From a checkpoint of a small mixture-of-experts model trained on Wikipedia.
Experts: 48 PolyReLU neurons an expert, a sigmoid router.
Training: a variant of Muon for the experts, 546M tokens.
Below are experts of layer 6 (counted from 0) of a mixture-of-experts language model. Rows are named up (a neuron's input weights, with its number), down (a neuron's output weights, with its number) and show model dimensions 64-127. Each number is 500 + 40 x the weight over its row's rms, rounded and kept within 0 to 999. Numbers have three digits each.
Before each expert's rows: "mostly gets" lists some tokens that are sent to it at least half of the time; "comes before" lists some tokens at least twice as common just after its tokens as in all text. This comes from a sample of Wikipedia text that the model never trained on. Tokens count by the router's weight.

# expert 179
mostly gets: "\n  ", "----", "\n    ", "\n", "  ", "ropoda"
comes before: "- ", "| ", "\n", "The ", "----", "/ "
up0:500519561517539526490503471454492441482467498531481465476489566542457451493488501536459498489495537410573493545497415528449539439496504508461452505422521459510479590487490514493554524560408490
down0:466509507536491475547529466465545482430510437501508540510463441456506543449506463457508548526583537481446479479469531480530551550488505521503473523478472484554447558487493462473389513512500546

# expert 124
mostly gets: "202", "201", "199", "198", "197", "194"
comes before: "0", "4", "8", "5", "3", "9"
up0:490453432480534475523482492598468522563481483541539551480554454433495522486550521515510436475474494482453547477546537519488485476547489434519540554470457568420514491442518518519571605483537499
down0:425461457507480513474484456501484496558571500538458471543500441532505530523489528480519504506501460481486527490496481512452471515481475494510565545504390496368453511516525479533552495449500530

# expert 84
mostly gets: "FW ", "MF ", "Yes ", "* ", "DF ", "Turnout "
comes before: "| ", "|", "(", "– ", "votes ", "′"
up0:436556457542517485472487584539415489459486466544529495524527526519568545455496520503558499418536486492517503568451473540546556510460493482534465533415485496442405495506550456437549486527479471
down0:497521497522502593452476604524484597479465507399423530523509485561502480505520509544507496517461528490482505450453498467492469542472469520456470481525432563492494392541550471548491476546482474

# expert 36
mostly gets: "The ", ".\" ", "\". ", "Its ", "His ", "). "
comes before: "The ", "In ", "He ", "==", "It ", "== "
up0:509492448480420500520571564500418481457452550558484467471485523451467402491439465463474455475511575469524540491485580544440462391448538561511502507519506544520452496499449512530466480510423522
down0:517512525474465535416546493518506487500443524459531478411464542546524412478445542507504410581458509548532575518423529501498504545498505459492514465498503520480498456481559549436495553474438443

# expert 99
mostly gets: "was ", "were ", "also ", "been ", "has ", "became "
comes before: "a ", "been ", "also ", "not ", "the ", "known "
up0:501478500442439478515573492514513485423532514485522460471533497497469513522573482465534524500512473528460420483575460471511503451508489469576511505439555407554457512461467575491464529461519463
down0:528474452456486459487551536563504554405528442409541433501512498472530521466491489539503494596525472499467497493535551490557513507509473552541515525432484496481505491503555531474442515541459471

# expert 224
mostly gets: "using ", "create ", "provide ", "aying ", "give ", "izing "
comes before: "the ", "a ", "to ", "that ", "of ", "their "
up0:495503474464478564487524517544503553449488533526442536499571549470508413502455497502523528462423466502467574468499530474489472521557559543442521547486554507476493542498461473498506541428358496
down0:471525485550505537556474506457401479472498495537514512529489487541446426449552546491510580461494499534491499509452513459484476505495602493506559423372474513475543526520495518519493466548572509

# expert 242
mostly gets: "202", "201", "199", "198", "197", "200"
comes before: "0", "8", "4", "5", "3", "2"
up0:475500518486541537579486464511463463472529523465457488501521467488522522568464460507481569617466575483512501518479522479538451488449522458515514485442597471551503534510537501472556535499520562
down0:527511535466491433513490497527565500443531493497483483580530539473466496545451508518484549520535501511475536468556521581447420507491580544482569500520572481530529584488585546523499564520498432

# expert 192
mostly gets: "ina", "York", "California", "ville", "shire", "Japan"
comes before: ", ", "\n", ") ", ". ", "; ", "'"
up0:497494483504446550516444471577470529511522465563552512467437564582459501432565449512502459517453477538492504511499498518488390443491568541488530547537553505475449529391443480529528560509473496
down0:540560518498459536511510536494475503529557431469576512457523573499527526460479494553445497492475487505443506508441503465514480554512528512497370514544467488539505595519523468512474522414477486

# expert 183
mostly gets: "|", "|---|---|---|---|---|", "|---|---|---|", "|---|---|", "\n", "|---|---|---|---|"
comes before: "\n", "- ", "| ", "\n\n", "|---|---|---|", "|---|---|---|---|"
up0:508501507528514534509539519522449507542439558542505396507547479519541559474484516477443500556520560463523510484484527528589532492603548499480482520462572451468484506475496508460517494519556461
down0:516481493489547457463539407548539467453473537497494499509470436464506483544511508567442489479445453429459516425536473518492512511491483508511383520559533465504396422523438517494533457489482454

# expert 235
mostly gets: "Award ", "\" ", "Award", "\") ", ")\" ", "Awards "
comes before: "(", "and ", "in ", "of ", "for ", "is "
up0:507554538543533532462572542486507436432394543440442477429571573553467455467508464544491476467455515407543514430547511530504526465550507538482520467510462490511464461565527543549503577435509455
down0:516539541464437480479534459467415500480496473565477484483502569518477504542506483504578498426440510524508456504404536516471433486445446476510555487542486514428473526422490588485488538581495456

# expert 87
mostly gets: ").", "|", "\".", ".\"", ".", ".)"
comes before: "\n", "\n\n", "| ", "- ", "5 ", "|---|---|---|---|"
up0:503462517493533479488414539400549593462472377482450487591465474536569553482517449558501514517504484505473458640501507520469474498443513553463493489530489506469541543521521509484482536514490479
down0:512543504513447513520529556535515536441505507524531510498440539527469519535524498452498517448496488555441492491549472430493537495555533447452523484533538551485504461497476477480490560532564467

# expert 56
mostly gets: "). ", ".\" ", "\". ", ". ", "\n\n"
comes before: "The ", "In ", "==", "He ", "It ", "== "
up0:485527512517508450460490436540506592473583457555504528510459583504517496524504527531462432568502399470492449518572564599460504526485511463453540468563515478415455457563466464486435496466516528
down0:552488477493419447473485489518515549513522530499471525472466561459582512507480443502584529466467444540443451553505519467472469530584552486509513533442492493469535467505524444490490497546544508

# expert 52
mostly gets: "& ", "}", ") ", "&", "\") ", "$ "
comes before: "| ", "\n", "(", "and ", "is ", "\\"
up0:398449506438553456519461433562507574524532458479515504466542476481625553509466525475517495593488494501529528498472546459511469477528568506455465525456463518517513494531455477508536507483553439
down0:508530482490532479400479475561547543439531535510446502535480515545481495639441547473484454492512471454483522534544471553460475516517504495470511535480494459510511499486500544445536457475546467

# expert 72
mostly gets: "ć", "ovi", "iy", "ela", "ara", "ler"
comes before: ", ", "\n", "i ", "'", "i", "a"
up0:466545566491463481515429510440472406446493493538484532503505450487450519497495499519490483476468510477481525423518585491553575488519478527462435526515504479471455470473502513519521505538466520
down0:448474466519546470504454443460500544506515474548493530545497454543456459587522458528505468510519445527446538486493542470508484452592570532575520499505515492513474453575520454486475445462528463

# expert 100
mostly gets: "career ", "debut ", "Career", "influ", "performance ", "love "
comes before: "to ", "in ", "of ", "and ", "with ", "for "
up0:550437508518512438486543489577512489501488519519442444493450513538518566468499529501456535429508462469475538482491540547517520535498459499505522558480505490546455489474474466499493509548495383
down0:429463492479437485572461494550532500495482512507527524489554514568583474449435472488434507468469453498542482495547576575516417500456453489497532503415467501565482443488559479500509443465553494

# expert 117
mostly gets: "|", "act", "|---|---|---|---|", "|---|---|---|---|---|---|", "|---|---|---|---|---|", "|---|---|---|"
comes before: "\n", "\n\n", "==", "ress ", "player", "ually "
up0:548517549546514483483525510516491474483471446558437449496490450531517436491518466494457486566520580401560516458461530492501442417527461510489546550540460500510465446551520492446512517483489469
down0:560537471444472532488451550450552443498452522469542530555480517547496477506532459541483462472488391526449498531468460612474484548477485487468446516562480470502589446461477517531483537523481490

# expert 165
mostly gets: "October ", "November ", "January ", "September ", "March ", "February "
comes before: "201", "202", "200", "199", ", ", "198"
up0:451420507421467537532460385476575503479458500455513545536495505543482476489426535447508559504456496530433480455483512436519486541444478481510484501482560505553552456599525498451500540499516523
down0:562497460486471515482498535537491562489465515529455462513557505519547480546484502506496481462507501436435492476496453460503464453492564555472522573492428416471484441494489444496518502498514559

# expert 5
mostly gets: "He ", "wrote ", "worked ", "returned ", "took ", "stated "
comes before: "the ", "that ", "to ", "a ", "in ", "his "
up0:524437515447504526504471550481471459549532528545413516512459488591476496508485453572511523470420428519493564387558488433516584566456488473542530488478464455500443516517517500532517442504485518
down0:524559526553495503552498498473469487485519442550467497494540466606489533527456446489485484539492500510376482489489612487475494503464547511483494528465447501503517485527455531486480466478512461

# expert 144
mostly gets: "== ", "=== ", "====", "===", "\n\n", "==== "
comes before: "==", "The ", "In ", "===", "== ", "\n\n"
up0:439469448464524546527485434537456514500567502493449539527507491584503467521503548420556508510425496581439487488528490484593452488477516476471499566511465553582483434502544445540495523419467453
down0:456577511543474501470549395507463554546489553548503536500475440511508482475471495486464490492497469573431535516530501498522479503497523458512435497523450461542462466478457507532533464445508531

# expert 153
mostly gets: "began ", "took ", "went ", "moved ", "worked ", "started "
comes before: "to ", "the ", "in ", "\n", "a ", "on "
up0:499503488561494499465514474455542592534462544518496505575472513462497539481485496523463533477485550444514559545516485473448504509512535528509557522511484525502466544547519583522464464515521545
down0:565474527549481458465530515481496514480546530496509474546520582504544555530491408546484481414572500551411522449504517471461571514513524478459420484482462515595499464489590484485511482505519535

# expert 241
mostly gets: "until ", "During ", "during ", "After ", "before ", "January "
comes before: "201", "the ", "200", "202", "199", "198"
up0:545452573456457540526475466505455473489511429518514436529455550477498468563451518496483522613520509526585552525555543471540504493437504493509462566526552480570486490558550512515468460488454435
down0:540520464477528441464519432476491533552497587434501517478487390484534463489486516481408494483507551505424449529427447518487443497518457486542439575483512494487417457530588459455471488467475545

# expert 195
mostly gets: "until ", "February ", "around ", "October ", "approximately ", "almost "
comes before: "the ", "200", "201", "202", "199", "198"
up0:495492520497567520475543502397546404510549496523480479487443560450480519553483524565509535501546497439521442473519495514508520497510507518486551490422472496516530474511543487467491515473562465
down0:493478516524470521465459505469541525396498426440593500540530457461489497429515431490515494516442437506459514507534517504551539581468540471545430497513519479514427520493482489515473534549504515